python train.py --num_hidden_layers=15 --hidden_size=128 --n_experts=64 --experts_per_token=2 --d_expert=80 --d_shared_expert=0 --hidden_act="geglu" --moe_layers=[1, 3, 5, 7, 9, 11, 13] --router_score="sigmoid" --normalize_top_k=true --routed_scale=1.5 --balance_loss=0.000587 --balance_bias=true --router_logit_norm=2.0 --n_groups=4 --groups_per_token=2 --init_std_router=0.0175 --lr_router=0.000486 --num_attention_heads=4 --num_key_value_heads=4 --head_dim=32 --vocab_size=8192 --norm="rmsnorm" --norm_place="pre" --norm_eps=1e-05 --positions="rope" --rope_theta=500000.0 --rope_fraction=1.0 --qk_norm=false --attn_scale=0.177 --tie_word_embeddings=true --parallel_block=false --init="uniform" --init_std_qkv=0.0711 --init_std_o=0.013 --init_std_up=0.0711 --init_std_down=0.00821 --optimizer="soap_variant" --learning_rate=0.00547 --beta1=0.95 --beta2=0.95 --weight_decay=0.12 --lr_head=0.0162 --warmup_steps=200 --schedule="wsd" --decay_fraction=0.35 --decay_shape="linear" --final_lr_fraction=0.1 --batch_tokens=131072 --max_seq_len=512 --doc_mask=false --train_tokens=413400000 --max_steps=3154 --dataset="wikipedia_en"
Below are experts of layer 11 (counted from 0) of a mixture-of-experts language model. Rows are named router (the router's row for the expert) and show model dimensions 0-63. Each number is 200 + 40 x the weight over its row's rms, rounded and kept within 0 to 999.
Before each expert's rows: a language model's description of what the expert responds to. This comes from a sample of Wikipedia text that the model never trained on.

# expert 61
It responds to: Leading hyphens of infobox-style list lines after a line break, such as Directed by, Country, plus pipes and semicolons.
router,136,226,143,131,141,136,184,246,223,189,176,167,197,191,160,218,206,201,101,148,119,213,192,212,235,200,165,153,205,238,297,220,192,146,249,183,183,165,163,221,187,150,256,143,145,238,241,193,250,198,268,236,229,166,163,236,201,241,188,163,210,149,206,190

# expert 54
It responds to: Broad mix of prepositions, line breaks, digits and endings mid-sentence or in lists, such as by, with, of, due, unable.
router,164,128,196,207,182,144,206,221,195,272,178,149,233,223,221,212,186,231,193,202,246,210,263,166,252,176,261,160,130,177,200,240,147,248,245,263,246,154,168,285,164,234,199,219,178,177,189,210,130,264,249,263,260,236,175,190,267,188,233,139,235,293,130,255

# expert 48
It responds to: Single letters or short fragments starting or inside a word, such as m, R, h, c, a, km, in Al(m)aty, ast(h)ma.
router,228,208,117,186,177,180,173,216,85,170,146,246,186,228,201,180,176,218,164,188,172,184,118,192,227,185,213,221,178,222,247,192,188,186,223,172,214,178,222,199,185,255,164,169,130,163,239,148,176,172,208,162,215,273,167,220,177,192,179,278,226,180,232,153

# expert 25
It responds to: Word-initial stems of Latinate words awaiting suffixes like -ing, -ation, -ed, such as rel, incorpor, impl, Ed-ited.
router,297,177,212,156,144,219,247,242,171,137,216,224,186,160,217,191,164,176,233,260,213,242,204,223,164,185,177,224,265,269,120,228,160,223,224,141,206,281,200,167,189,163,240,142,175,184,136,300,192,163,176,177,181,205,213,198,242,148,219,237,129,185,193,210

# expert 39
It responds to: Compass directions and geographic or physical nouns, such as South, north, eastern, land, water, air, in location descriptions, addresses and infoboxes.
router,248,177,210,189,162,210,185,229,239,205,146,229,182,204,298,176,239,274,174,240,230,149,156,225,171,198,200,126,162,169,259,144,257,231,192,184,264,202,186,168,206,228,230,217,203,289,197,273,205,147,162,174,242,248,123,128,161,140,268,204,229,186,233,135

# expert 63
It responds to: Sentence-initial temporal words such as After, Following, During, By, before that open narrative sentences, plus digits and pieces in infobox and table fields.
router,173,137,154,152,163,109,200,180,261,248,210,232,224,173,210,162,164,176,224,230,243,200,242,219,246,201,192,198,193,291,283,220,233,162,231,156,241,181,182,212,136,214,150,238,255,194,211,107,129,190,205,236,247,167,164,250,161,213,184,175,159,210,231,213

# expert 23
It responds to: The preposition in before dates and places, especially sentence-initial In before a month, also de, con, del in names.
router,207,174,195,203,183,173,253,270,259,188,228,191,232,213,172,174,255,261,182,200,125,212,118,227,215,215,254,261,239,140,206,212,291,212,202,212,164,202,205,192,197,141,225,227,271,233,208,192,160,215,231,218,216,276,177,263,267,196,148,206,191,137,218,237

# expert 53
It responds to: Middle pieces of personal and foreign names and words, like ol in Nikolai, ir in Giraldo, et in multifaceted.
router,137,183,209,219,180,195,242,197,165,248,240,156,232,248,138,213,215,219,167,207,143,181,249,197,204,270,181,195,218,294,164,215,241,153,234,136,162,252,181,241,118,142,149,215,157,218,223,169,237,219,167,211,279,187,140,222,155,170,156,269,246,211,153,171

# expert 60
It responds to: Forms of be after it or which, plus colons after field labels, such as is, were, been, Synonyms:, NCBI:.
router,245,235,202,211,229,151,199,137,234,187,204,235,252,240,150,238,153,227,238,174,157,163,214,192,248,175,247,263,191,122,219,241,176,216,161,228,193,208,196,248,124,174,224,247,145,255,285,236,209,209,244,134,239,216,250,228,154,110,202,212,198,260,261,190

# expert 12
It responds to: Digits inside years, dates and coordinates such as 2(0)22 and 19..., plus the leading space before them and surnames like Walker, Cooper.
router,200,120,97,151,172,115,270,247,197,267,167,192,132,211,181,242,186,171,170,184,208,183,248,126,217,177,218,147,227,240,252,251,247,269,274,196,208,143,131,270,166,168,163,177,208,211,193,174,150,257,215,264,241,159,139,192,216,259,239,231,217,197,200,203

# expert 14
It responds to: Table column headers and statistical nouns such as Votes, Total, Rank, Location, percent signs, coordinate symbols and rating in "approval rating".
router,186,206,252,292,176,225,180,188,251,237,230,208,158,182,128,195,162,247,115,175,181,148,200,218,179,162,188,218,160,237,142,139,256,194,210,225,169,244,168,193,225,202,225,142,276,206,235,237,177,208,166,268,200,218,269,205,228,188,190,235,172,231,208,156

# expert 46
It responds to: Plural suffixes and plural nouns such as -s, -ers, -ations, people, members, years, often before "of", comma or "and".
router,193,241,217,180,154,152,234,211,166,175,167,243,213,222,253,231,165,226,269,179,178,188,212,204,188,189,179,155,217,199,176,219,166,210,118,217,174,198,228,98,197,214,154,171,138,154,306,230,217,201,176,220,154,269,282,254,186,200,131,244,169,200,185,242

# expert 17
It responds to: Past-tense verbs and participles in biographical and historical narrative, often after was, he or also, e.g. served, praised, suggested, elected.
router,243,195,237,178,239,249,188,231,194,177,217,196,250,156,181,275,193,212,226,188,218,196,181,274,165,186,230,224,131,209,191,176,282,167,116,106,183,181,207,221,213,204,220,159,191,104,172,177,195,195,239,156,203,167,214,240,212,286,140,268,212,198,199,192

# expert 37
It responds to: Prepositions like at, on, in and short verb stems such as sat, do, mov, Los, often starting longer words.
router,229,201,164,210,236,202,215,212,156,134,188,224,227,228,198,177,223,266,200,195,192,139,194,222,142,269,266,118,223,264,175,268,132,173,200,161,158,211,227,236,221,197,244,171,166,149,250,191,175,170,125,141,146,211,140,205,239,166,140,170,172,125,196,209

# expert 9
It responds to: Head nouns of institution and event names, usually after "the" or "National", such as University, Committee, Council, Museum, Championships, plus -ation/-ment endings.
router,204,194,204,174,190,144,167,197,139,275,185,225,184,179,182,142,200,122,199,199,202,226,206,234,106,242,234,254,257,212,212,216,222,138,219,207,221,203,241,160,218,227,302,159,192,173,227,213,251,273,214,206,131,300,284,241,222,170,215,110,264,211,262,215

# expert 8
It responds to: Single capital letters and uppercase abbreviations, such as country codes (USA, GBR, ITA), state codes (NC), time zones and chemical formulas.
router,269,125,240,265,189,218,153,183,220,231,233,216,239,150,165,180,227,155,149,156,271,176,184,238,190,226,214,158,199,207,141,252,222,185,194,131,172,195,166,217,189,231,216,249,212,148,172,209,231,160,270,132,150,241,262,181,164,278,234,236,236,153,154,131

# expert 57
It responds to: Table cell separators "|" and list-item dashes at line starts in tables and election lists, plus the piece "or" in Cor, Tor, Thoroughbred.
router,151,207,217,191,162,192,103,197,191,191,214,138,130,215,169,137,242,289,281,187,211,182,153,150,213,217,179,233,155,208,202,235,181,122,205,138,289,303,189,179,211,243,114,241,214,203,258,204,219,162,233,193,167,222,192,256,196,119,125,243,177,218,191,277

# expert 21
It responds to: Word-initial b/B and onsets like sh, sp, sm, th, often starting a paragraph or heading ("Börje", "Bibliography", "brewing"), plus some commas and "and".
router,95,333,305,235,217,250,144,239,286,147,203,218,197,153,295,229,223,114,199,213,238,206,185,163,267,196,136,204,179,168,206,220,144,173,152,167,196,153,203,197,236,277,146,267,255,202,325,217,212,191,129,199,250,102,198,188,203,199,216,148,201,260,224,233

# expert 45
It responds to: Adverb endings and discourse words in running prose, such as "-ly" (essentially, presumably), that, this, not, only, very, always, plus paragraph breaks.
router,119,187,219,214,267,178,161,191,210,159,170,236,191,209,188,211,188,181,151,288,210,139,212,242,224,220,188,254,209,176,182,179,120,262,170,274,218,197,265,190,145,167,170,180,204,208,182,123,184,214,219,163,173,145,271,178,175,113,258,170,275,252,170,135

# expert 3
It responds to: Bare space tokens just before a figure in tables, infoboxes and stats, as in "age 28", "| 1,406", "in 2018", plus "ag"/"g" word pieces.
router,238,159,212,175,221,244,177,288,254,176,236,158,179,181,183,231,193,156,246,196,187,208,197,185,131,227,235,183,184,110,192,194,238,185,200,226,228,164,280,201,160,201,273,186,178,213,178,196,138,107,174,161,214,228,212,189,195,254,192,257,199,202,219,213

# expert 22
It responds to: Subject pronouns he, it, she, they, there after a period, comma or "that", plus prefixes ex- and Pro- as in exists, examples.
router,171,187,103,243,187,161,257,160,241,305,266,195,226,203,178,231,250,174,251,138,230,140,167,130,160,173,163,222,161,189,221,228,272,187,145,239,211,256,168,237,178,147,155,194,225,208,233,182,228,199,111,194,108,228,163,211,181,239,170,186,210,185,182,180

# expert 16
It responds to: Digits ending numbers in tables, ranked lists and scores, such as 6. in numbered lists, 9–2–3, 137 before a pipe.
router,177,174,175,293,128,125,241,156,229,244,258,161,175,216,168,226,120,169,217,215,237,150,203,108,226,256,181,165,154,171,227,219,220,265,217,264,266,216,165,169,197,281,138,176,253,171,117,241,178,202,202,219,192,253,158,163,261,224,203,241,245,184,169,231

# expert 49
It responds to: Single Cyrillic, Greek, Arabic and Japanese characters inside foreign-script words, such as Би-ш-ів, plus scattered English words and exclamation marks.
router,179,151,214,201,190,163,145,166,213,242,265,237,205,203,239,201,201,155,140,103,209,281,146,168,208,286,185,181,162,123,245,195,181,267,196,195,155,168,184,227,155,221,154,136,306,202,233,205,166,171,229,218,203,260,219,185,180,250,231,274,279,207,205,219

# expert 38
It responds to: First letters or syllables of proper names, often consonant clusters such as Br, Tr, Gr, El, Al, in person and place names.
router,210,184,174,142,260,152,218,271,188,177,201,178,166,246,203,214,207,178,210,216,111,234,236,208,198,160,186,206,173,167,182,180,162,200,185,281,218,224,194,208,200,240,274,282,164,219,214,180,178,198,206,231,253,173,259,162,212,204,202,306,219,190,227,236

# expert 15
It responds to: Periods, closing parentheses and quotes ending sentences or initials, such as "final.", "S. Blood", "PEEM)", "expect".", plus decimal points in numbers.
router,141,275,247,183,175,215,182,299,183,171,245,202,194,190,270,171,288,252,252,166,233,197,229,190,187,169,121,259,182,267,228,200,222,213,204,302,185,217,218,98,162,219,249,231,195,177,240,157,228,187,211,138,190,155,206,146,261,224,174,149,268,186,217,204

# expert 31
It responds to: Month names and time or event nouns after in, the or on, such as May, season, war, year, summer, death.
router,247,182,237,261,213,215,135,146,163,147,248,160,263,185,205,206,199,220,207,216,203,196,200,181,193,240,187,254,148,176,245,242,178,181,183,221,123,245,227,205,159,162,206,248,243,205,207,188,217,237,282,199,213,252,251,181,206,248,211,168,192,192,243,166

# expert 58
It responds to: Opening parenthesis after names for dates or disambiguation, "was" after a subject in biographies, and word starts like dep, comp, ext.
router,191,203,189,194,256,193,228,206,295,243,125,191,139,175,263,184,165,240,178,156,252,221,183,266,197,196,166,218,198,185,247,248,102,312,197,175,235,207,255,186,182,193,225,202,196,215,218,228,168,275,226,169,182,156,240,183,277,177,139,196,252,229,172,169

# expert 6
It responds to: Short opening pieces of words, often a capital letter after a bracket, quote or hyphen, such as I(ntellivision), -se(e), Be, Te.
router,107,243,208,175,186,225,191,164,214,239,191,201,193,236,75,158,156,216,230,226,162,124,177,247,242,228,233,158,202,126,129,204,229,189,219,210,200,218,180,181,265,212,137,161,244,201,171,206,187,248,186,217,221,172,241,221,253,173,243,153,230,265,179,192

# expert 5
It responds to: Single capital-letter tokens starting a name or word, often after a pipe, parenthesis or quote, e.g. D(iploknema), N(ordkapp), C(ops).
router,121,209,143,174,186,154,241,180,264,217,252,208,278,188,193,171,105,246,225,264,203,130,225,219,123,166,229,220,250,186,217,175,223,179,225,157,185,292,190,227,170,218,158,193,272,156,170,165,300,225,218,155,183,213,249,295,196,244,148,216,197,160,144,185

# expert 36
It responds to: Category nouns naming what a subject is, in article openings and lists: film, album, song, club, actor, politician, footballer.
router,204,119,163,249,217,254,200,196,195,169,196,169,302,189,230,210,244,163,217,190,110,199,192,243,229,181,209,155,228,237,136,220,213,188,209,195,277,139,188,200,205,185,222,241,253,178,134,220,207,267,176,158,166,189,162,178,236,263,215,207,289,234,240,235

# expert 50
It responds to: Opening quotes, parentheses, brackets and superscript/subscript markers, plus en dashes in scores and ranges like 26–19 and 0–1.
router,248,227,206,125,187,182,177,263,150,212,220,224,187,205,219,299,151,214,203,171,236,153,261,126,233,186,214,173,173,95,206,220,212,138,185,181,208,173,224,191,177,167,180,178,188,170,209,160,140,132,188,196,193,227,214,170,186,153,261,253,202,203,150,201

# expert 33
It responds to: Final pieces of surnames and foreign names, often in vote tables, sports scores or cast lists, such as -ton, -kins, -stein, -ips, -ko.
router,198,174,226,240,212,229,225,155,168,169,152,198,205,205,216,226,197,213,205,185,206,196,216,189,206,195,179,230,237,160,203,187,262,280,231,252,197,233,194,170,244,328,223,228,208,199,167,158,146,239,206,237,173,175,175,138,170,174,104,166,196,182,217,156

# expert 42
It responds to: Pipe characters and first words opening table rows in sports stats and election tables, such as | Total yards, Preceded by.
router,211,203,245,275,260,184,187,189,108,174,201,159,180,191,191,180,191,158,199,228,171,229,214,115,175,181,202,224,216,272,156,206,131,116,251,207,231,175,299,217,196,187,223,156,208,187,154,158,171,234,165,208,179,150,270,135,167,268,170,212,262,243,182,230

# expert 2
It responds to: Cell separators and entries in wiki tables (names, places, numbers), plus verb endings like -ing, -ed, -ised inside words.
router,213,118,98,174,159,92,242,214,212,235,187,178,132,236,183,208,165,158,192,194,216,185,250,124,276,172,220,123,217,195,259,223,194,219,229,186,200,160,127,227,179,203,180,215,239,231,143,226,147,244,198,238,214,197,228,180,202,203,249,218,252,205,173,149

# expert 4
It responds to: Frequent verbs like took, met, moved, went, gave, put, often after "to" or a subject; also some word-piece fragments.
router,205,238,227,155,237,227,259,194,242,150,175,148,126,166,164,229,200,222,228,106,260,208,157,167,221,167,222,189,161,215,239,204,144,165,191,140,204,221,189,241,158,142,220,185,208,200,184,263,203,198,181,282,245,240,227,181,243,124,280,126,99,178,191,116